Weights of a small mixture-of-experts language model, trained from scratch on English Wikipedia.
Size: 8 layers, vocabulary 6474, 13.4M parameters.
Experts: 32 SwiGLU neurons an expert, 8 picks a token, a softmax router, a shared expert of 256 neurons.
Training: a variant of Muon for the experts, 5900 steps.
Below are experts of layer 4 (counted from 0) of a mixture-of-experts language model. Rows are named router (the router's row for the expert) and show model dimensions 64-95. Each number is 500 + 25 x the weight over its row's rms, rounded and kept within 0 to 999. Numbers have three digits each.
After each expert's rows: "comes after" lists some tokens at least twice as common just before its tokens as in all text. This comes from a sample of Wikipedia text that the model never trained on. Tokens count by the router's weight.

# expert 29
router:485483491452510513513493491518503504467446493526533496525471467459480478492501538497497513512508
comes after: " ", "0 ", "1 ", "2 ", "3 ", "4 "

# expert 98
router:497520529505489512516511496494474516530523490525522538523511512487490525494505508517492533536522
comes after: "| ", "- ", ": ", ", ", ". ", "("

# expert 30
router:477500479524492491526499501513496473519492471490520463530483487493528530466506487519536532530467
comes after: "\n\n", "==", "- ", "== ", ".", "one "

# expert 88
router:494484517473540476469499463482526476526500524481471486437469479529500522502486479472522506467429
comes after: "the ", "a ", "-", "The ", "an ", "s "

# expert 24
router:522488497484528497505481495470541536504484471527479465486488481518468483521488453466521495529466
comes after: "the ", "a ", "and ", "to ", "was ", "non"

# expert 80
router:474501510491478525516544479471503468483469492527534498498496454489488501540449506555494510474518
comes after: "|", "\n", " ", ") ", "\n\n", "Party "

# expert 31
router:494507522463560473506526508488525454511482494484505476524486499474522476496539520461460564475531
comes after: "| ", "°", "/", "It", "0", "% "

# expert 127
router:484492521462524506479481493481497452484505518494470528456532499503535522529526489459506487518506
comes after: "the ", "The ", "a ", "his ", "s ", "-"

# expert 95
router:553487478474533523487508506474457526495448503525503543532503491518511471519522488490484496493522
comes after: " ", "0", "1", "2", "3", "4"

# expert 71
router:489482499503487515505482505543537508472479518487490481523503556499534498483520506456506498519504
comes after: "| ", "1", "/ ", "2", "(", "4"

# expert 54
router:501490480467518512463528542467489517510498527530521494527460546483493460497513471480503540533487
comes after: ",", ".", "| ", "(", "′", "°"

# expert 90
router:517442486548507494466476498526524519492512508530475443526491484524481481489504504471546489553491
comes after: "at ", "in ", "'", "of ", "to ", "during "

# expert 101
router:492503511473528491481546487516552493500472503500531456504522474457521509497561527536495495499474
comes after: "| ", "R", "AR", "A", ") ", "Poin"

# expert 36
router:460502496471528518514537486497522488462490474485520453530452511483489506476511532476459503466477
comes after: "| ", "–", ".", ":", "201", "200"

# expert 62
router:504491518503498482504524488507483522497481492512496511518460524510513498495463531469548527483485
comes after: "\n", "- ", "km", "\n\n", "″", "|"

# expert 124
router:518527509443465496536506499516527513490447485475464502457510517503493474465500471512500447503492
comes after: "the ", "and ", "a ", "his ", "to ", "ing "

# expert 39
router:492456504530457524470501459486469523488470523513490490522512507457511516462508533484526496486508
comes after: "\n", "Born", "No", "\n\n", "Win ", ") "

# expert 26
router:524528499536504486510473500485500464484505516473409495521506530453520500514511500490494484497538
comes after: ", ", "However", ". ", "ally", "stated ", "0"

# expert 111
router:485523464536512512484481454494492514488508513549552456507493480484479523481505546555482533539482
comes after: "\n\n", "\n", "- ", "number ", "series ", "Music "

# expert 37
router:480524546504475503498503494475509536494528474550538509482520502516479538484506493490502478518473
comes after: "- ", "| ", ", ", ": ", "the ", "of "

# expert 40
router:499516452500518492503492496523522469559475473500523504493534483510479474524471464474490499488487
comes after: "is ", "=", "as ", "was ", ", ", "with "

# expert 105
router:475498519467459513529515498477511531487546532535516500529532459531545533486481481526505492506478
comes after: "- ", ": ", ", ", ". ", "the ", "of "

# expert 43
router:491495516487518509493470486519519515541484507496534487482432514516512535495492497467504451500464
comes after: "the ", "was ", "won ", "at ", "to ", "as "

# expert 60
router:541516469474499527487505519495482524500533505532530482542512555495494485526466489486493532500496
comes after: "| ", "(", "; ", "201", ": ", "202"

# expert 94
router:558490487496521517516522508498488480485494522520473554513526504507480542529506471517490521473521
comes after: "==", ".", "===", "|", "also", "History"

# expert 99
router:516500530516488513536497528507468537519541507556490501531521494478473524492525527485480506525482
comes after: "| ", "- ", ": ", "(", "; ", ". "

# expert 11
router:551480470524502522503500488466501493474489523536509477521517539479528517504529506465517475530511
comes after: "(", "in ", ", ", "| ", "In ", "–"

# expert 85
router:519518519509474517490479522479514460532484459453495464551526498478522503548487494481540457498507
comes after: ", ", "in ", "s ", "and ", "es ", "ers "

# expert 13
router:528500461527483539474546522477505537461525514534502463495491571501467523515480491479498527470516
comes after: "in ", "In ", "(", "–", "| ", "200"

# expert 120
router:486550486485518505497492527539504484486479502492456504501492568528542515519473470523472463511519
comes after: ", ", ". ", "It ", "which ", "he ", "it "

# expert 33
router:513552481476482503533511536480469498487483491510508539498507518515501497506496472490529511467527
comes after: ".", "|", ")", ";", ").", "0"

# expert 48
router:472521453516501511512497506502471459470495460519506483538504536509479455493495531444533495533503
comes after: "\n\n", "Website", "\n", "by", "Family", "University "

# expert 72
router:495509547508515513494484475462524469543488486503470501529492498493543519475472518475539513508521
comes after: ". ", "\n\n", ", ", "\"", "). ", "that "

# expert 93
router:468505503455549507499545494514493477463461477464515466518505549481486565508503497499478490502461
comes after: ".", "| ", "201", "–", "200", "202"

# expert 73
router:488539544516494468466476505479511495532513479523498477502421454480515507493535491471533554529482
comes after: "| ", "- ", "\n\n", "The ", "number ", "New "

# expert 1
router:507492525479468516487492479525539508507512490527518463484517535529537487479480502506498473512490
comes after: "was ", "to ", "the ", "and ", "were ", "he "

# expert 122
router:479453494484572499483477487519547450538521491501432520550493503517504498517469515482551486474478
comes after: "of ", "'", "in ", "to ", "on ", "for "

# expert 44
router:457486476509466528502530486483473524508472461525458527523512511487481496534468450500480506479533
comes after: "\n", "|", ")", "==", ".", "==="

# expert 87
router:485516504501465532514480507482512484474527481534548523502526486495505541473510506490507546503470
comes after: "- ", "| ", ": ", ", ", ". ", "of "

# expert 55
router:530468499516488528495535469479516508488472487485511461521502541491470520487563538465490503507499
comes after: "201", "200", "202", "199", "2", "6"

# expert 119
router:456528475454487530524496532508510536485492501517521461502511474523506481500478521487469511492514
comes after: ") ", " ", "% ", "1 ", "0 ", "2 "